Weights of a small mixture-of-experts language model, trained from scratch on English Wikipedia.
Size: 14 layers, vocabulary 4096.
Experts: 16 experts in each of 13 layers, a sigmoid router.
Training: a variant of Muon for the experts, 316M tokens, 9647 steps.
Below are experts of layer 2 (counted from 0) of a mixture-of-experts language model. Rows are named router (the router's row for the expert), up (a neuron's input weights, with its number), down (a neuron's output weights, with its number) and show model dimensions 192-239. Each number is 500 + 40 x the weight over its row's rms, rounded and kept within 0 to 999. Numbers have three digits each.
After each expert's rows: a language model's description of what the expert responds to. This comes from a sample of Wikipedia text that the model never trained on.

# expert 7
router:507511441492469494424542541506564530443508568530541511505497521497486453435506512492490517463480580442498484436549530462514540525448445520528525
up0:538472543476515386547498464530481509494522475481556503554527543516528459496461504560448547481467431527417456492437512467478501471455483463525492
down0:497509518501497551379503517467492497479463466480533530492503448519477513552522525500541494510552500501569527471499505518498496445466523483476471
up1:488511422490545492483480538474470534524515578545553434437551515537470520524535535433542525507533458489518512438488502480493484489531551513502506
down1:491467597473459506488462495499509416524448466442458502470463499462492452472510499558461454519441494520544489527520545540497464531512487475511514
up2:491478469474554499521544541524502558456505474457518488500453590530604518512450439544459458550501480491455456498450493539417464467452538561490553
down2:484519477580515546484536499445582455505448474532451476479534428526476511524454527472551534444459511580460525554537549486535567596497430484534488
up3:499451494520489515474474587510526567478476523517510581482515516538507504541482535572457502553522570466542555440466536506443408557465499475448445
down3:535544495469508508556505461550449412553483495420479454547485499463449530499546449442559498485476476551510495552501462532610489439520557438599564
up4:467440549501498502496490515530534519498487467537502507494435438418484450452559527460541485450475490465474476448536559468500531495552460509510510
down4:501537470505457490538561490436505521417532510526534509458543497535495535481476432496497536506479572460565492505494445528539525455470608512533548
up5:504478471537495511527509506440489484464477545510512492506523466537572524575503529490528498513457461458468534495461482524445441444520513469506470
down5:506511499480434450498502469495525514505491484519514498470458544494504482469443521473508489468476501517466473540564455498536545562477525454507449
up6:521520462502522480448520576419477510479454565459538529502504528442445552493523444462467454395545461491514521536526540510463537491506532484548520
down6:526489522481476511565525404576506517558546429506469475504431452540556479477492564588483507525479477537561461490509490458514450520456532541517503
Description: Spaces and non-Latin script

# expert 0
router:504487477463505513496467485484508518495514517539487484559543515528543458523466493491490486505439528462455436437492506499488514530528460488575541
up0:484466577542532530536429484516492500499498491507474513487513514529542490476511479497497560451496549528531474476497471474544552556473524482459560
down0:530522510459463539475513519500488462503535490493502483583483522492483515467488550511544500492457489464507471526541481448497457462476468482431534
up1:476475574538510422471595570408532542507470481489434462555487469565503504488576477460495447445467563424521481548568444398501495489502466469446523
down1:474506488480565527462421576598414467514488534458574521498542474530507508562507496483492480490547468617477468381421449519506527501446499498526513
up2:496475516446496501481451488543547506467498479583498474497521534523488452441484558502493543477490495508477465515530527549508562508524445494453426
down2:465508461509512479491497551459462507592474509427459528475450493432505547493520510530461438521534451504442502499433478491488469487462514525537465
up3:496417420441464464455515475499522565527521417455441478472539535514487554495481495559528560471431562570441496529485461441460546567564483448513529
down3:512534559465547515500558562534531515463551530528521503533443537457518520477480491433535477595467492459512504539507507487521407417503460459485523
up4:506455537427547544508461450544473499462550475448498492428509499497467491447496580434487529437484478445500532556458459498472483488511529490442551
down4:471530504538451540480522463516553533466510510537521517516496561464492555580431436467524508527562516494562492523524514493548533484512495455509501
up5:515525414495505445538458522487493510524502554480538519477532484466503508378506489434563521451474507552498481504502541483484499492538490503454539
down5:504493587464480469524504461527448479400517427528496543523535494486485565507484504520436500495514514455505533515422545548486533490509557498500495
up6:547398477515444488534441549489516441503508560518538506517440464495529431455535530506577567611452531456461487498451492506481412494531518539537543
down6:494511558505508586484484487439492507462510445555480498495568512499449534530524475512534468460516481553555493511491475531493548560453459512457470
Description: Heading markers and dashes

# expert 3
router:503495486523435516486506540503538528458486572485480515544477548536504441516506544505468508476460548427520485487555555496431542530519509513516516
up0:478415476530477552530482487475492451565542474540497556552547525445456485480469476528441500480467489548535475524507433541431556514500622551492498
down0:494499548519444476451545478465489533436505566432568440491486472493490539492467521492483555455559514527519464493536550559516484468488429520448489
up1:517479499475486505499536480486540425499478468448413526431514476482520455501430502511536503468495482512520504494520466520521476526532508490495470
down1:547530520532519485548550502490539504507519515538574438488504582547514438534475474512559481473580506505469499484425510479531489508549543502561544
up2:487433498541470591487493564464453552442538533511537559497526415596502464489440524460512503518537492513564552506543533527463475477619523388475457
down2:475468526492525524506528506533533549500514531488482519393438489461467481513530446557541475446455499433550539566395506529460480537495436522492519
up3:505464446544526568562519545496548470467554498523496451439464511547533518496487563507412562521499462407440459467529484505466513514466544546493534
down3:447533572501455521502497545471452427515478494545449534502538582478538554424565452470473532518531491522571526508466519548553513520516498437489501
up4:524480449484430508537504459480576448436503459490573507469477535461455506487455465503448511490484497436499476539557466473520498529532554491516510
down4:507555495478579512484492523583472473503497526506398501458439507493476536502507549428529472535418565564460495547507520535424487484482536510446462
up5:556496476485477558494493561477513501448500491444481547494493439490556489542455442512418506499558491516423560541474501606375564509475489465439453
down5:514606583479462470484523564533485434464494482475495491459449487438532473484561453513547497454397533469465482431479423449524539493463508547491539
up6:497591495445442501517545538445524577521492542530458496482513513466450520413519537522520559457507469507473486492459475490461520497438523525483493
down6:479378517512567516541458500552443451500535474496446513499477502542514419556428451490515466489453507522533565536511567492485488495487471462484486
Description: Line-start word and digit pieces

# expert 4
router:477537473514514468447483530503509537456520497579512486527501511533453463507524473505531522497478536437526466453490510525451533488500446522520523
up0:503532480548568513479521526502505512469558527502521607485421521442565499442550536521503465488488482527509510442512511508416433430526543529538439
down0:491470507538417489543528471502514464496532547446535502510516502524463438518454548484515501525496515513436545475484426524467531450482503530533492
up1:513558469603470511472505541464511483450506582517452489524479441498499434465517435504465424425436588531440444488521550471419422514461548493454524
down1:452488553519504505522521437477527505578497478510560549474465567497520510492479528579502453496548507468584495484474512556557537436526496543440467
up2:530504500442470437522403486518496556544569514481515516490440588464490451452517511478539498512459503518513507459503431521466565530463455472548472
down2:418472518577504547416540544546529439507449487483497518500478524521572479577552523512437563431503556488534515492480550443555494452451471553508547
up3:448429490498499499462465536534491508485437489523463513498501551475491519500424531459467475526515538520462527513501516557498514526590511521489520
down3:471532492543450471547493452473505494472579514555517532516470456468540539416522430501538514494496461528485514537468445459495491521467471520508499
up4:507443519476495475483497523507449475428503516474500430482431520454477450487544495467517475478505619484505515462498501514477470501505421475480541
down4:457551488506551480498426502474527513533416515569499511497536445533531533459503499469469421515462472521480439557537515541467510428536563457454468
up5:546491489529545558500527429524494501462484473561520504468523445484477494501438487562443523468523589463506550406441509501565407432505516453411485
down5:474491558496484497507548517390519459541496487535540474448490497486500539467462482452516520526536394570481551630490502437443607529499465527574536
up6:462524498492448578400470434452490535536477507482520549552513448523518517525519456484461457505436407465448486544472469497429525525475546534536510
down6:478485508525493403475553500541513493512476453447467481517477518499443462512467467524532531490580590494456567470557544525509492453579502491437498
Description: Mid-word stems and suffixes

# expert 6
router:501488489475487467451477482519487537461512474505485479540522485529458465468511478469506511459442533507518493461531512523453540520481463509543521
up0:539453471501515442511501492458458505475515435555558412489449580566546566435506469452531515515495534504478428517524513596461532595484457524515450
down0:472496544529509601478568574454489541497483512476437548465596520451467430548420517494495569507497475480539514490485469473429460457503505510481542
up1:517440512437495426497441473481478466453487470518452533512567511458547425501505468505481467527549549469476527429569609446524466501467488528453593
down1:477514425541521531485501528501525502539507498529503477455484430375553455556433532480463470523539442473549503518450329516445487494521459494495505
up2:534507484518528466479502467494500453483468434442503426507459489503495460574576485396530527450481458573561528534557544481464522482487528426549498
down2:499483513486512505529471531552503500533525512503448534422530474493499528491413512574457524505533593493503482480436471492475478516515503534480502
up3:511471477489490527470497540460540491499529517537478481479532498475516539523508548502505454495497474518461568519480449462433458554430529495451545
down3:482483497520473489558553469490513514493487480416490544529538519421496497518527481501527576482503449505512481471569471508473494440500524444582496
up4:438483482536497437568512514515499485441530459466598596529562524440471502494462524521475517471547510498465541577510611536492505505540411471495497
down4:522536475447521670517467501504533479542497467492431432496486473530423529497515529502478489511439473469478447473497443467496463472457472494495498
up5:510521543494470469522517506545467502497532528536463426488528467556485510497489481544514534559505528495493555512446404475571469547519507505488525
down5:523503449491517497515523452480576503494519540456603563484407537455469496435523493485532468467474443421497436491508535492426473449516495487484503
up6:490466551480535482518497501448509434482562492516496488503422461460479483502476556520430472526563528504494510493501495508543560476516500541442441
down6:565493486423542495480543449519457524578435491532484498506551509480500571485552503514533491460447509460525460519504509556497557560493514499467485
Description: Numbers and noun suffixes

# expert 10
router:461538452492525483448515534496497534531519582550476508568534536574454456475485488508487509489488564510521460514482544488450523561462444518495517
up0:529496557538467492523482587519531459555487488518436504475408514538414523539501410427536530519477522491514505519547515448555462522509500546509473
down0:540571529530483538545495488425530512455479540458564504483513497503434484480464574477481487503526443529462506440480508535462478511573484522516547
up1:494497498510488513490449493518508501530455522491500573535568514511505522453470483571547478514470468462516509467532512507577541461432470474474436
down1:474524461441453478532511482452488474413554502553455452455545467469459442539554504474438495514470490513465441480513523551550480522528590499537435
up2:573542512521452408562553464500517487511538534493471559496482615503494475426435521495409503568512541498501469521468525530435545577479543447448530
down2:481463454515495493533516518495499487537384462500462480516408506480481549553434514484484434509560459461536526593458387499446528535515463525568485
up3:539526484531550569502473493501411479498500551521420484500523527470532557410503545553536459511476503527511488521537478504453560504568568477449563
down3:489447473452528494503575489486516490489467540506505481487534492591499509521447410542559451503516487527544462493507544511485452612481453572517415
up4:510375515467547533417413487450517432517523461483495508466453461508509550427430516440485474539534503583458475499522470526541503480417497432509500
down4:457554549523442465528495495491474550533544505583487451527511521457511470506556434587519527550438443456476492480541509502443517511491503566486524
up5:544505505594540477452477547471542495480542528527446443551476522555470576491508525457548455525573486524512529522473505465518490506460471471480516
down5:421436448531464491536441574552470490487519461492588580557452512597545478507455480502453457577494548477456485458558539493410515529523535407539508
up6:519501511549490492505424503468510493505486506509434452493477503424475499450471442541518528480478556464500393541484438532492480484488555461521528
down6:525525395523530440448447519603534481525439505474533542473571493461521536446499464499476553522522460523473588475526535498471509453594509453478501
Description: Past-tense and name endings

# expert 15
router:480478484497510473454532469530484535516470571478484490544527504542451512489519497458502508502475570494537470435483507518450542535496445533522528
up0:474522475495493535515455500473446479518518488533481481429564513515545456503550595526451575484496551505531537541519474463545476585490462520466502
down0:439531554507508530485522496476542523480517463438512461510483511467450516550436429455556435480463516471466456491499414577538546539457554490472512
up1:449460496550490526487443534528541454524560542542558546521524480538537459510506518493555467493401470452580599570536515490564530531464484514494507
down1:539426436472595493466540466534499557465473522477521455429451492499475561560484519491421498503563499557477458478462446445465439434478544493519478
up2:515421531522443488508506514534458517486549473487484455508573498635451421523547558498492592394446474447514567528508500584447513593528467430530533
down2:444542447509565522500507510491569465479483511514495531522471529474490533534466482550499394548480520540452480465486434514566482440513495516468531
up3:522479442449464409580535475463485507536496464554427518562510514483434478513522431504428555470551514538467514522469508566490488539534507453530504
down3:466530483439481448467520533476520489472458499454590526509535554571570480501450487473544464532504482572502487591504466453419584539458505503563446
up4:425485549552477479500599431360530479504572531512473493441527523516482472488484565502541572531498482501492499500468548416419564541496463517476545
down4:551493513419567529456429632545404482497459474512588479542501510542496553545526464481439433506528459519534454469527482516584513479547482431499523
up5:516533436535468460430442493543511512448443519593566514559522532497508532587537507488545490465507495541374481545521449488622543530513445519488541
down5:514507547511480494535539500489455507470529520436507497458494501505481554511456519508545561581534474474539514477504497464446429467505514459487460
up6:502503556443515538516566472494470546574526508572528546483489471508522496417511499405462535459470561486512458493524476427482585482473504591454506
down6:506456464505536471513393497497515506432472482421523489466508559543534391467546530546458528556541524540490510517509501540450474531485526442552507
Description: Digits in coordinates, tables

# expert 2
router:509544504539494508444476494487555536483526524496489502541501463550457463486512490450484494519456488495520507439492506535456545507448489518548627
up0:466527474526513479536456485446455567535493505487536485441558411449494559522501451444496473498534496445475511506524491532519501522468498507551491
down0:466523563454503482464544485553580533511517522494440465497488554566538517497479497574608538443492457557459442491468545495484499499509516494498451
up1:497519557504430451450512488491475513512544533459452516446576633513511426481564480464393451508485553474461482409508524491514502494517515516512544
down1:448495439467547517468487459456563537465457457548514475490470466454512568533463495452510527482472526585517510521477535519489512473542445508490501
up2:443416506472533514462455509462496416410548478431505482501502487512546502480515454547508436512431436535535466579521512458485523487547554503474499
down2:492552467498504498562489573543544464551517571576550521482462535492412523516449558472526527450474552464469552441484482573494482505471510500494458
up3:509444495607448441545505491541498491531489561547573555497530500454461490578511458490523502490352504440506494457487538485568488496440511534475547
down3:481562499432591422393594499463478513449515475485447508514501504520474482467510450472510523427596429607530486488482507487414552501541503468513435
up4:520532554511486459467553481477496513510597512547509550523522460505541513436449530444524493544471541523478450498614458433502602532466498468460513
down4:534533544487539546481497441536639521535393500555518492518438504497498470522516476595423479473555526521491503544437546499525479417471559414571461
up5:478442440507511558513523457518460473487492514520516493524472461484517474419483545489509486604449514476536515509506491477436475542501441544567461
down5:550526515495494444504466482498478532546491425521477471473508517488530483527481511469578484474522554492454510479506510500488502492477494447467526
up6:502527510462590585447535483595459499470436457461515449552590514524494446440433432597429442504489501532483503481494508518527511489459550522534587
down6:539448471518438491484404481480535474527561560570447503531431446527572518513562516484551588527468550492515504510543513458530457401500519530466476
Description: Word endings and digits